config.yaml
d_model: 160
activation: "geglu"
routed_scale: 1.0
balance_bias: false
init_std_router: 0.0212
norm_eps: 1e-06
beta1: 0.95
seq_len: 1024
steps: 5182
Below are experts of layer 2 (counted from 0) of a mixture-of-experts language model. Rows are named router (the router's row for the expert), gate (a neuron's input weights, with its number), up (a neuron's input weights, with its number) and show model dimensions 0-159. Each number is 500 + 25 x the weight over its row's rms, rounded and kept within 0 to 999. Numbers have three digits each.
After each expert's rows: a language model's description of what the expert responds to. This comes from a sample of Wikipedia text that the model never trained on.

# expert 38
router:480481539520531496479465496486546483500483515511489466495505513532508490447508456476486440490521474508483489446504503480543490500529523468477511471535500510468456454511498485436497467499519459470442502513494486558498486511510503521504507516530531461503509493516533472505525515522513498499546481473523532479509491495496538538529525474520528480511513494499493507488471579504527516499497527528528480527479470452471510501486521492490473493481485542499484459535516516505469481476507484
gate0:505520502503490560526452497552481472490479514525487488465524530541481485483486517522512529459471491530482510510491523502506490494511509519503509430518480492535471515466490542497540497511519526500511478469523489497523482479517497510484477518502505491530483514512494506482500502470561541461515429540496544495484493477517529454522533523554497497507479508531487496492530495465520455492523522519497533484507495503447455478506506473490528523537448499531464487525548496502503472483483479
up0:471448512531506481507549502513464534504463501453519483478466496485499497505488540517496475504563484492513490497510499508529492507481482541522483541501491529493536476510487487478485500516464490481472490541480485528465539559488492484512473517468531509488535525501505478521483518512458487482465493479497444494508515521496496500545448466480466476485529542450495506490505528457466534522463483516521492478508510517482505514499483521532490504506512508479496460479466494487509558522429537
gate1:492474492489513495511534466468499472503541512448530493508511536500495451496536469476485513516506498516496470513509446507469518511537498466467534471515446481478509467522494462453481497508523553475501459525539520486527513506484514490504434525507500487498499509518506483508492489450483535500521499488523496530456519498537532546498481475520471467489514503477478499537531508520520509501470458483476505527482439525479494463512478549538466530493460488487492499501518515456537506507485503
up1:509490502488499500489531478464518494505558490472533516513510525502513474520533492496465536472501492492513521523512465472461532547491485477489515475486478492500512491517487432488488471520506574503491473514543518501530495526483513487500439504519495512514480509514491509530468480469510524513536540466532487541457522486498503540485478498469516462493530502467482462555555504514497515503475421489473504553474473526483489492491470537493488512501481522484498532483509501498530523497523535
gate2:494507498495493476461494558529563457492500549469507510476465487513480523468531505492525470473523470496507518501502507525508503516520523499507501523543523527528486491494511485517481529510503518473531473519536503501545498478463530513540504539514462475541522550492483475440492465528539490470535464431509474493503504471493525485494505461456519495464498506492483487471489512479544479467498518473497474482488511495442499532532467495472475499458511507467493506517488472512494474527530483
up2:490542548507484501486508544473531474534502513484492508479470513523468511483526470481490471478464475491482490496504501518530487507521499512506523527544508508510484484448513512516495525500506467477481497500531513520544494473477508504546479530503480498517522570503515455408451490511530447475534477490479472466530475499529540485496509485511516531498487486497499538471502518490514495477531491507506491466499530497444492533528496498462500501481523524505517498542513482530482480559539461
gate3:507478533465520471502474545501545483490506539504474494459503520517457476479485482473490447455498474524503501504459508503489466476478521532476509483540493513529463522514509461526509521474487490464515482485506482500490494493508490482482519505492496488477539463502497477490540497547527507494569465498515501463492510474477475481507529515516459489473475488486465460540488448480485467486487526504494498470511571485480529445536507469475522476512476514527509477547526491502496459492462485
up3:489480481519463533476521484471510520489485456498497508543513487487527504512482524499461501517544523527500506513510531464498506533492492518531520477515509510506497440487494526516485514475499487560545499530462531478506502495517513487501462517491494514525478524535504528494504497473508518512471587491461497534477524497519479557518521521502504489501514507480497541476477521556480519531511489523516486500509462536512481521473476536498448524481513440469509526490424493492498505536522539
gate4:449484505486493517482473508456534534488440547451480498508474521518522539488475497493486472500481471510475483493480510547501483518444490472499527501510492551459493480537504492492485490434509496471484511511525511522502502433487519511512496515477461485528493510532472511447512502486476511512553522468490473448544470486474520492507513535479520519486486519527491501513540544485527499486528513504545477505514465510486496525478546515493469478451492518538505489489501497498503548500500500
up4:437480483492467511471459496449538549501444528468487530533500531501538527498496497460466474502509503489494446516505494529527508555474491471499522477493509555463506499527533474503455506495487479482485489510498491537495527477476502505515534502487479515526497532509472478465486462475484535533515533487499509482542467503487521496499496524488542516498497512494476489513543484508508486496534474507525473530483454486495478512498536523504459492446527528555538498477473477513495503484543500
gate5:470505494455490498494467509492471520500538505540518499481475487458479505482526485519487494550528512512488509519534521481525520499491516478463524482508482537525486482502468515451514482542506459537495489504473500513476496521473532502559561491482530473465515517492558491532495457518474501462481500508516492506504452519472518539511478459505474497505499533480482478503495565504509527524505532482507438511480485485576506525510473528526487511489504520456484504495526507471475471487460488
up5:511510520508512510497488466542448495490507464470463484516491507523502498457483499468478501516480501462535507485503554497489498472475483497491510501527508449461508508501522498489497464507511501488483521501464503477521462520558489517447461514535480501516508474470509522516486449496505534508493493518450491492482495476485493453510491477502524469530477531484513516503521427525499490512489456524511524531515479489469463514472507515439500538564540485519503510528536457510510525458536530
Inner syllables of foreign names. Mid-word pieces like ur, ol, el, R and accented-letter bytes, mostly in foreign names, e.g. Sh-ur-ahbil, Neuch-â-tel, Id-ol.

# expert 4
router:485498483522503511493495508499480512505506482482514483522492487491555485507502495490474511528493514501525502511542546535522467527524504535487513473474515497485534488523516503470519459526551474462504453465510493478516496487463498543533477539486516525506544479506510480470486542533505487547494499493522546473563488518515528521577521511502500495531508474510507519521467518474530541531510480516496530521541511504496467555483501530477517498485475520505493504482478477559500460494564462
gate0:530481526516524530510523470452523491480487482465499446547466501469524532511491515527503521546518483500468493509505525475482506510507498477510528496495482515523551482507464519507494441501484518435487477447502503502515520490499480509500484525476510531473565461506496543507463512514532505476502501500542528482506504478512501505497493500492557483494525489490486500481435527498500543464499521540480508481519474549504502492529497514486509484509460544490474504479502450533544499477490561
up0:524463508543528536508525506451502468490508501465476475536491487491519511553489497511504547512532471512492494509468480493485457529535479478523506485476473508512529482501493509503485443496468517458519480436506482504530514517489500500495491469463491522476540476457487547512467503501534496496542499512519524480514525509534490463476516508508545514490559471481493499490475517525477529475520536543485518491514462541483490466486495500497506489508479507500495502496519454520564473483495571
gate1:492472524494516511490552470476499503479503532515479487459489455464470488477526514490490539521526452510500473470513489505495477532493515496510483479508458478528546509527493487472529501524507477512501511458522442488491505507510478509516472514504495511506486467479484522578565487492488478494483492492469458475491527524456535438496524487498508507561519473513484459486508508491516510492504501517462499456537485451524500467479490484492526519493494500526448467492531556483490506476522469
up1:525540483482498518508502493461496509496500483508511493505514567502520477494476492534533466519495517487513500480543481491486508475505476492481505502533494514461453477497474513547546486499507507502521490502445456508479501482478477548467492503482464515500492500555441457530515432498472542490493514547526454485505492548501528487568501492525535500462490479516490502538504472499466506493521470463478505500504513533527516512515519535478485477497506493477475574511505499483482511498481476
gate2:500487510463494487473511489459466535555472508517472453517523487481476482540502459484526500511491500520492481481472513509505522494481497541512474455481484485522515497501509501483535474527487466461521521451522517514527541523470533493527496498487528492491536462551495494541487536467518512516494478489470471480523519533526523458538534476483514524486518492514505488480519520477510521565508520529518501479488472486523486508516489457488482533439536504506504458509461539502531473503438500
up2:488506464491513477565491489493528469467492546446509532499450495505517533489490472510468498467511496511482539474519499499539508503520478444483525527524477503495494499504535511529514509481503518524527465533476481493484453488501483523476497506500496505520460552470508510497528471546507478467479521527516515503507512515477489498507442476506532483503474527523478477523457490517527499425488484474485488518501499529519540471484474521514548458536497512487546537487558511469486519518494492
gate3:529506520476460483498499517483518477499482491515466513490476500497564508491495493548466514524509540493520484523513481505492475526505451471506494467548475473524508512495541438514502479527511509483525486529491516510551490519529526531477495522503479509532492520476509550523501486491498451519528484429526523511482504500479481484520501520515523462519541530517493500501436519551496493529527484506523546506506497516511493508521450540513517533523532515482532466507530479529480430493498494
up3:478514487474535511493490487478468546541500464495486502525534493498532511537466519509504465510518567514539478533491479516539482504514466524515492489502512542518490525498490463505471479523497507441488482565493535486526524478530513509500476504515503484508467535493485499450490512482513512527495503486523490523518483499502491529537558490492495533514528522466482523494466529541529527560508474477491536517502476518541515521515529480506514484436526512474530502508495496522503439517531539
gate4:556483526477470477531582504489534470499509503478505486471481492498469491503520477460488533509529501468452473506544450495475502460519512496457472512483502511516505485516530480535528459543508456485526494481474485498492528483487532540517504507490486479491522506477475509508486474506538506504464487542484509510501470499501514506505512538539479474487524545550497473459484521488521475503512482519494498526513540500451520494463481510476505472513484529512541473490544533446479468513537510
up4:540498507491460508503523544532518489484555531463516480535467514510499484506470493482479501497520525469437488496505485477502535451479537501473471474498487554498497521481473467515476506519548474449539485518515524500498530474488504497512506498458492538499508470468465457492491508531503487438447496505495478487472472463512521515495530503495482518480475514502509474488491485523535507539499479483483476525483516562443496477474493504518491531499469490543513504527501515478480540537532509
gate5:516475517522494508519499486503521509531528486467509522499511485510457505489466554477474508465532463483529513492530493483478494511464528502500550487467480543501529490506519522511487531505472525448526475533529529498494496502495521505571488536534495517482520488467485530487497529489518466517498524494503537501462509540490515494534529485524503472534513498461506498525467536464472500446452481487453494528503491513450472526540503468530514512515492549529512512486469519505494462508468446
up5:481531461481520459471495496507505491496496498532486457503459484533541508484519482536474520512517551509515484508466518528539506504551498541511446525526518460512501506534507475499553519531534505535481501474490496461512520486524525505475503476486442463532494482506510468511534506533485506500465498520483476528500546453497444497487480493482478550486511492506457548491488484510478469507529519473537497492496530507529493521461515509461497511519505442479502507499511489455500483516546512
Name-initial word pieces. Word pieces right after a capital letter starting proper names, in tables and credits, such as A-ll-en, D-ow-dell, Y-aw, H-old-ings.

# expert 1
router:528480482503494498471478521507512506506512522457554480516504438556489483512509461487507467474517507517490457511510504512488435471490545523518509442468515514476511494574509492485496461478504477513521476508493511499523536519477482499517496500479498487516555474524515492509504514540500525549522465537509525477581538491510530527501501455495497522505483554492501497541512513460511514516459495489495484501524515534494529480509515476461467529523496511468514500511476494494525500497484457
gate1:527498507465446480504542505485453504491525481524522536498469498528482503493481455532491475519520482486520523557528516499502512476498504463468502457484508459444441536533472502492490493525528455488477524530500519508468480477482498499485522467504523533477512525534508523517495483506517548499477511516497507480498494491500475506508489514555494497508500492543516514495476490580486510509530513491493523470564510532547530465552484491505527463559508489504506498490513477493499517527477477
up1:458486509504530528478491484480543482503512516462450500501491477450527499521473507474510520489488527495495520472498521503481473495472482537504501553526523505519538454447528497533533477485507529495523513484538483502563510500458494539491477525509459495502513457485519444463508494511525474466477500466518504533464493503507488488499502461486553471451506488478478463506493496468527513476487471524463501526448507502491461516438501488486490506451503507465497507517496525476482524498479522
gate2:495512476507500489508507476498523526547508452497501551516564523492524486512482469524465463519511495478476498546489474516496486534505488514522518473515496527491524497543526543494442479441444530495468513482498487466483499514493517484490532545486518513513481517540487494500505521512478495470464469555533468514525507500512540517478504558492539513517488532481455510513497537505458479507471512474513444512508485516506486547497542497533505525523515522469533493486520487530481484476511479
up2:516488527499481501539534506489459484462517546521524497500417467525467522488501521459560517508498523514536507457544515501495515455472483471453482531488505458464480511473487482496531496542514469493516506477512509528483520441495476513497488479495509519461503494491512504494505444491517537521505521470471555474496462480509485490519486458508442501499489473534544478514524491503538518470515503524505529491522490500507495505486493505513538471478496494513523538469521513469513542521506502
gate3:525492484536446517466484523481474486481489492527498480540487491492484494505510496490541552498500501497485525476502476416482495474520508468510526467479535509479530513526540490496527480525466490511538483454475515508468501475524504529538505483500520509526502524475489536486498481499511487478484507508544491504525508477443525465513544475524497549541501484531520494534479453511472531480468496512494504481528478519519469486472469448530484537491534528519486529546493545516500505533526473
up3:472490523487564458496520476490530532518551496513453532501493492497517477486515539478449473520482552474500475545512529524489486551500489501485500538517497542519472467499520502518482504497518503514486517511512471480520472503478483508475483517502466507496514460519492463480547507528490469527514518484506527534477491524589473502491463533498496485497500493481482509475488517492497464527474492493482490521487544488481491545502541531462563486501506481476481534481513465487480481453481531
gate4:457458534507516531497449478499485526509501480480486524540507490451513471486501472497491475489485514493497468491447488493553543497459504495498486561487486511511483474507513478494475489518513464484495495544489458494513550490504532528488497490505453468469536438510466480523480490440525506516488557470488501543535488519538494534524480505449520524498516481484528486492494541540497566483462497516528500499503520514510516510515497498532499512477504544471492469502493482516520516511504513
up4:504481550508525499518476477499497498500502498481525479544510480462485484478489484501457545498482516528488472489392503508554503465460515498499515512481476510499484505488495499507483543539510506510519483531489488540508525494464528493505509455518456455481521441500471520486461500472566530489489531525488503534496481520500496502512460499434511526500545525500525496508472486527530515475459505511509492517504487522480493491506511458516492523486515514467465461500515454456501504502486505
gate5:496493506517485536520530519486530510484453504471486520529512444491503494487514464510483520439492458514465539488490521488509448489515496496521515468502492518534483516505488463444460476540547475530520463494521489530539463493510521519514509505509537512503533524544474498499537499527550494501501471481502508483489482496475463540507480521424487497486488525472504514509465492531527517512540510463513458564494509518512528511526508502468506496465471515502516502462514536527513526519515514
up5:529552506521518503452566473458519492516524507493489506514499465428493481484498461498524510476508488471487515512489502498456507487479461550488496484510487501494462500555466476496480520488494459452537495467509467514503475544484523525513538525489504535500528495532521500506534438524515483503508478504522451519507472502508454508495568518478510522491533488486497529512499492486504519517519502461505446521491477519516494495524513545500522529506513479466507470514486467462493499532469512
gate6:527506486531529488467531452525546526482512467467536495507498519490445500500508508472460445500465490512483503511507485534492472497474515531510490463483513517530489479484467493490490513478508453472485576492514472464485479534522515514517511499472517450518556506472496442474509494530524534512492519523485510536503539460503488494472484441446469499478520474494492532513504491503469514487517476510460508521521547485489494526468493513504485498480519511506509509527516510459523452475514518
up6:434511462513534499547498483470495493498514507497504509490522491477471518496473493520523507492433479526476483538519494518558495488482516519463493493510497477493491486456484539519522492488494467508462508485503516525494517465472556510483489462502460491521466511539508507498531513471484503458533538519466515507514472576494522507475528463525532534488490511502446494506518538512503507511531471545530439481514490509531483471476532480527532493462518511476478520522544490494521510503497491
Mid-word consonant pieces. Single consonants or short consonant clusters inside words, often after a vowel, such as rebir-th, in-t-ended, h-t-tp, poin-t-s.

# expert 20
router:542502524521483484502480427489474492481527507502489502499515464517508513492463455507492502491533499475475449486493509514481473530495474483486480483524539484467488487505563488483531490482499476465484488513483501482535539485498493492510503517474481483514529458513528506472515482519535472495497495543521524493535508510504532525508501496511545475500496511502526485493453476519454471518540524502488562485472492531546547493487541538481513489487472499465479492503494423514514462471524436
gate1:484490502488484539547499492510519476474497559478463539511519520504521507485508497482448486490496504548480514546495516503491495526441448494497494504483488532498496505507531497469512514488455516500489514541508505504477487514521475488510455526520499456528516461480491524467492482496501500499489492476550501498469488501495546490559511512525500554515474485487487446514519486453461496467486483509521474529461526524566549492506545500509519510477534492554484480529470479530480519499518523
up1:541523496493501487484534509436510503540517480503543494528487502506469488514470482521514513509502483485496512483513501503508498462568462517504544508523499495496506506515484522489491498495523485481494473495469510465495491484477471519481522463518545528502515492577537480451532513524494507512511480529511521549539508502468469549481513518508521489466513499526507539488469518519501488505547536488513522525559452497458468533489474467538487505531468479455503508484540501451488497503459479
gate2:468505495504505547503486522514485557486492474510494516489489493512486502475486485510510478495487526483510474545482475503483469492512512502518484486557507505524435489438538479477464518481521513501470483505480506508506552458478464487503524473537472478487515536492503520488498472498547500509495505509525465519514458533513520497472502476476477479503494485539557476540545480508511475516499530508528579477536492523520489492512501491452548506509473478550479531478531481480475493508520447
up2:464494507486532500471487498513477473504473502454539446496516515466512509511507505517498513494483514513522518436509516516503516505516501549445511523487490479498517498554478526531532493505465503420493492467499525495526474501520565521489472538497461510521501476481464487513507529491499503515545493506505522515486523484493476486540520533488480474496468513492483500469464556519506465537513490492493458527475502481481497506480482525487462492537512554453520510500478539532536523506502557
gate3:512505526457495467482481497505521471532474489490481514484546466480462496480467459530522548490498465508468483472511492484506495490487484488462560425471487510508521522549513514521485547505451473529500487498467513539479497527488524497475548527459513496479517467491552516500481550500535494522492482524510523549527536479512466510517471501525495496488511515478504471478494496481481521510478524525506493498495516523531533484475484443471474531470465535523483467507505472508506506501462509
up3:482539492512544476477499506517490538505523463478541494519478477533499501524497544491474495513491497510507502519506473504487526515497507532515481526546547496508495518448490523524494481505521488533489512479479537483508486466508475492522476517534485501499517508481465474453503516489451449490485525512458488480520451492492479467494490477480496472520429505452483559516477490499533490498444473519522524454505487528480471526504538493499523481481484532500506527461518547538521468560493484
gate4:438478521498485506499519515463484457473486484528468476499501467518490473491473575496502503507482467484525501496491520466532527444512448504475498513492523483488437513479491490486518505526544499502494520459530513491532518537473479467440512489511494516453502494531483521504507490514502550488486465490489510431483480494479495497507510491458505505486439508507518508501529504561507545535481492507482525466475485500505506528532533464492504513488487476481504502547545519512496501521481475
up4:448510515500514491512537499482492513493502506500517509496512510500421488501539482474550522489481498543514481484514527503442476483494480528533487485479475497497515479533490481524484472518488508513492512489500483498563516538499489493467456541537552488442487508495493484505492498485524512467535496514471519518498512516498531477533485479504470494478512545475472490506544453420483518520552476529487490492521509542477508518570531499521472489509498477484463500493528504505479470464502496
gate5:489525492466470542510493439529502512514477488524493495497517506517513514475520484495501516468519468451470510501527534506504472540534463499485465505524490485491536471498520488446412510477532453458502475500558488464517471533482509486467500523484525490509462537475529519503510519469535477500508482497491458453497472483498487441522519504524478469519476473515481518528489489488500525497502515488530538509484513480542475491533489487490490481496532487460497468513482507531526473501541526
up5:513532517470498526506498449503525534500452494484473498523518521532514491480492466485519528519501438473505479523481536508491482560463511510543490474541492477465518477505520505463400522482527453526487454529509498477517475499487481502457505545455528477505478525551497519523504520478530459466520473471487482456507514497477512445508515491525497475485477486480504522487480472473517526495464493480507519495479511507504502499535498485483488489470519506482466490497485522504521500502524469
gate6:491557513494528465460522492474473534482511485521529506488477555506512458476519503519505476523506498526525553491491520475511493508468498465457516531564487450524489527537492490486510476494503504532512517523456504480471496515543457526520501495499543504451496504498516545508502486453527523495516526493519482483525501528500534524572505524486481515481463499508534457503488497493473509466529517473505462452502509501481488520538517492508495513481456496511506525485471496526523482434491485
up6:515541540481498505464538463461487505491505457501522497507474505514521509532525530536516521503524534520471501524514495456505529486484515512520499513546512497560490541530502531508530484495531489560482520533442464507484514492477516489505539482468495472502504462502453498503474508469446500499480512478501468485523513533493509535517477503499542494508487505504537476505521504520450532486487469451506532525516502512517542491511493517518465487441446504454481524524512481499528462479508477
Noun and adjective suffixes. Derivational suffixes ending words, such as -ment, -ation, -ical, -ition, e.g. Commit-ment, Depart-ment, polit-ical, Document-ation; also heading marks.

# expert 17
router:475480508500489489499496504526506494508487534487520513496507471510542457493486498475496481515519502487456453463509501536500464507511490495472530468494511496480539488499471497478541568469546425504518495464505492484532487546492486540510473553495492523511518505506529480535518502515537484549474518538517521469511483487506508491515517428491463464513489515484538509532457501468501519504482551487497495503507500550534510519468491523471500517517479536485535517528518482523535469460487469
gate1:508492461485526513536477474537492496462485528478529458499463475558495530498479566535476482498512469472484503466488517517510463476484451497519448486516513520452467522476502486504496527476508510499496482522548517487501492540507446467516498513495509473498468515526505504502503506485500529488497477524520501495505493502506533479519483492503505529468502483489500491520489459496463468484469527450476482449515478537496497440485480449451503506539480448498511499519479535501481532510466455
up1:505555488485466483483499476505492504474484502478472491521521445507512495538522488504520560471502499483497503497472502458509471501493497486492494504506484469514535541535499496450468511520435494474509503508492495462516507482471520548524469496520430518472505507482495530492505501486532473507545453498496508459457478480506492460500514471495523488522507512537483514518480502501496496527543552548506484480473525519521521448524505427472533468449510525524501454482518491497502498499509484
gate2:505498496517518509522525495535505534512470519467533497485533523523516490477470511573454522540516507532459509494495485494492503497525496517530498532519511509505534524501504496520508460480509515483517511491493504524518470476500480501463513530512556508558532483481422451502481480504457530532485496509510446529482551499537522532497511516487516503450499519518474484484482503470497481510504480422501516532504523474499491502528499478467522513532478458530470487512537503497545471483488477
up2:520529508469499488454483522503508482485545516549497488488463476505496517491480512421544507517494502522539480525493505483503477500455524455482511473502503495508499494470488500503499559533480505533479497501487503489478511516512458525534495450484463494468502494431533534470509498483501504503528490500495542474509481505444499474491487488510477500556474525508520510508525458506491482499493520577527479466476467462470485504492501447536495494497526533513502539508472483492451496498529513
gate3:504500482499520498493496527531496529522496502459498497540547507426488478529479479534538506518470513547512468458484510516523525482542452505498506475485467523496515486499440529509496518441532478463508495520537528525489521523479503507510514494504517478510487503535474476517474471494459517506488497495468470495545482511469472479512475487516504470499556494519520538507519482515522528518527514441505462498545469495509520520488466495515467533517495518497470446506503530485519460493448481
up3:490479505499510468498500516520470523524531529458494454553493493530461476535495463531509522506481464520509512478476562515525467500523447493483484461512486506480516493494443496534543502515548494463502500482507508497496499561445468511509485523508538531478507471478480504507503508490523495486492509513483499530521519478523519517467503465452511484460504498536489496492507443474501554500508543468491481523504473499506482519522503468493514494492512512490522471510514558453515476506439478
gate4:484486509523533453506520488516528463498520526442470495495463496509510471480512492467500545451497490465452515504498549502517492499462465545479507473488520474507490522523534507510516494482455477501499469477525437489461523490486456512492492525469500461520515484512489489494502531525494538502478523512520520467454447490490505477492474523486453518492464509541535555497502467511510497497478529503494464554539496527464511487518509511476515515527509511544523514493490464457486515522529493
up4:491531516481500561538502473466476515478501464545492526483515473519508513508487540500484446527491523514506518512506478487476511459522520509488497528497521473518471519496483503502479481497564471516538547508456518518504466520517485501468501471489521536463461475517472523489532475483536522487505460510503485471479531543500504555553511513520490523490508472477463442487483518489494500468506464474488523505481493496554498479456492504521509461491463462506472496514544509533503528478481535
gate5:506497486480477509523454480533488452534529484490528465496461539513488476515479496502506492499491493522556472482529534469537547441529495487486509528490482532485518575524504482472503480498506498490472552522503461484502508489518486526487474497507501512467524505506498466488512459496466489473485450489505546470512510485501558501501458477474499522483451483478470512512524503498528498502455469491509515548518502497483470494527540481495555510489485474559502507463473527505501518520526500
up5:521488496490484530505571498477460498542470498481515534482533461486495529489510524517483525502523514479465538522487523494465464482493536482482505516488519483510484473493509477531505482485483466492543466511520504534493508532472521451495498518488493545482492467476500514520455517516523497521515517550456440504509481506544505526521507537506463491465536488490513479474519463506518503446509533540520477460513486515517537502478505511514472461509497479441490503499541458490485484529446507
gate6:497505483505523511474497479515540516511480480480497516504510479510533477515527469524506528530500464439482480437455505537485484501502495503541500527504511506464526486490502510507466487458499450517507515472515477502537526488438488534489504507471502468517515497497519498536487507480494497545474499480503456454559498492518472441528514454524512486469476440458488464484496493477509514466431521477502493483503494497537480514490501483497539489486536552524511495527511517495480482463518522
up6:461468509468557546485523478500472538514503460468520442497514500499519512478507521555510498510476488502497473451479490468533491517518516561510542472493486527526523492502496482487479522488521465515478503508488547515487505547477535502460509515501496539487502470519475545533492476515464508511481512526489471500518480501488541506509515456501485513462502470496492522508486475452502492473477532503524508482514505515536473496467526469477513513485482538471479481536550568504492549488514514
Mid-word consonant fragments. Word-internal pieces after an opening fragment, especially l and op, as in he-l-ped, pe-op-le, F-l-ight, n-ow.

# expert 23
router:538494523551535441518495511519484457459482509480513511499526502494500544498489483538481483478496517496485480483533538498489516541503503512439471512489495472496479495553533527497529547483571503442484449485460480513538518515531470498505509515474485499505518448499513510533554498505531482504505487505484494467511522485496510544498484488519479465521486536490490486516506495517483510469520475514545516511464484468476528477463518509492516452502484492475508508505497491476540487454508451
gate1:482500499471526522489479504494486515506520476512528530506491487493476479456508439513498453520491512482505471530469504494463469483489451515453505470491484516487471502522479489461474499496468517499467478544468494512535494505518487544424521523510505475491457475501525475515483488471555534509493509511490477532481509491503509495518543510484525520516533494461528508551534500519445514478491505484536465502526487548502506452529500494483523512521485511525526511555487469510540485437481505
up1:509474499495499475513499517491477509542488481489534555504515488494455516491504450483471454488479515478486492499474477480480484495472504531473534472482532494497441485528516488535473505483465470500480461499490537495522498480555489518450506535520497501456494487486490489474499517492548529493522524539474504541474501481529488496496514506474494501491487515456513539540520490556481511474489474512547467558509497554502547467516529476517499486489498498524563514536503488507541513463492515
gate2:495510491540513490505485489490505493513506465495554502460464546539537521480525505501489526503518490509525523495501514550513512497493517461482464553483496483487462486506491558472521479512493500523463488481529504486483469511489495502501492480508492504451516459518510538465502489526474514532534521464530470492557505495503523459497465518510493444519500522499477488506535541515531525465488557520517520489452498464480480521491512524518538516528510490449542543495476468478531486454526499
up2:476502481486530493520512496493495510545529476500480499500507467508471464513493485514489512515491484508455465510522484494484488521526479509510550476467498492481534547518501483489485546517466508503530480532442477482506513516476509509492517501486514490529439530494512440550513536492505462490465469545503540521487496510487482510512559508506475521485469498482484497510464506457479462501473443438481496489531519537499502447539478466457475528524496525517469487460498513519494504512467465
gate3:469516485490478465475529500503474502480521517543453500487522470496489504479519490501502531500469538505512485503494494544490513493512482477480523480494473493490536519477525480489429520551492486522502516474480475522566526503505452527475516493469546496512454506509495492541477497508516492448453506517458521470466444497487495486516483415500502544508474499516521478514532488507537447513484497524514531492464472502471476499470526494495521495499510493506499477465496518473486506538464459
up3:518469488512488520534469513510499540491491538526519514502495532482447492519499490524532448531540518538494484451497486522527512510498502518532503480517515520525487472509429523466515523452514526483483489469511569499445489514489572507512536503519516475487505512510501467482481487487472507493495444522492476513531537490503541502488490488486489444515520508476506471469530521491504528517529520475488471487512478490540458521516473505523509508500522537459467470491521530453493510505484486
gate4:530501531509478509474468534543510545501504528510478510511539539482502504505487500482452518519489461519541468515504529502504501515456473498503508486526491464460540531504524503496450488472499531501486491478526524538516480505494480472498474513462514496558526487504495540464476536469478492473479479515461474517510498510481499502507540491505455532529497530487476535496490465470494458510524496528513455507523473452489458516501503466486483468483524550548471517480483489475501516564531478
up4:502525491512533562544564479480507506520530464500504513483537489472502498529472504485500508526446513526484501492523464567520509481495535512483501493472508480528482483539488524533509524478524442510467563495480498460464493493547494506494503499487521480483443547510490497548511519506528504467491499569493517499500487523485524496554463478479500504457485501523505474480520540516515507494472531517522474509471510502503527534483499500494532480517490509523513500464506538488463504490490531
gate5:475488501485519474494544541523516487473483516507481545517541505527517494467488515503536469493516468493509491535520493460498536507478459512506504510481547507492513512526451443473532506543513533504514489460454472473481502508494457513469520507464533510468506498511539477501521485490491470526492482450490511526450479489503512548519477489513528508476509480497560505516540438485492520470477520442464511479482467476492498458539493530516545506525486488490479501476510489512477518491483474
up5:485512530504528495552499518537464514468506508493531482549476466503524465494514526501536460504488454474499479527519484477460530499535460509518496471500553495486485493506495460512508492520503496491464488502481500502447453472507435516479501481492491492477513498483478481513525504505517515557441503486472521529450491491496513541533506458486533524500508458527504531491497455489526502487470492477473496461519465525489528478495490456511571517518473476510479509504525507522483533482472489
gate6:504536466461512523516469539549530489466492493496535509528513468499472513464518488517517449507516454526479492528507477481526527528502484479513561472507502495536530489530495466493470515476522538525453481501484508497459492515467496505478497520506556533523529526530525481493471480534517464503456505490492518508497490509493477524498452521458502537463517491493518527484499459502499479506421506457486504471505469481497495530524528493514486526466523474470505466510498508536470492517458506
up6:492535452456491494489485516566529480481516497488517480513482499490523531484505496509478473494522473492437496531500489557510516538519515484532531467481493483498531517507469474516487499479530550530516510513499533465443492485486499515504492523488559504529501569515512504458457490525494462541458487468477500529513505517503471504496511520479506506484496501499517551528466478479492484525460507506471512480500497495539529502519488519490429518473499459509485459486518496516465492544499520
Latinate suffix pieces. Suffix pieces ending words, especially -ation, -ate, -ated, -ity, plus i and oc inside words like loc-ation, Ass-oc-iate, v-i-olence.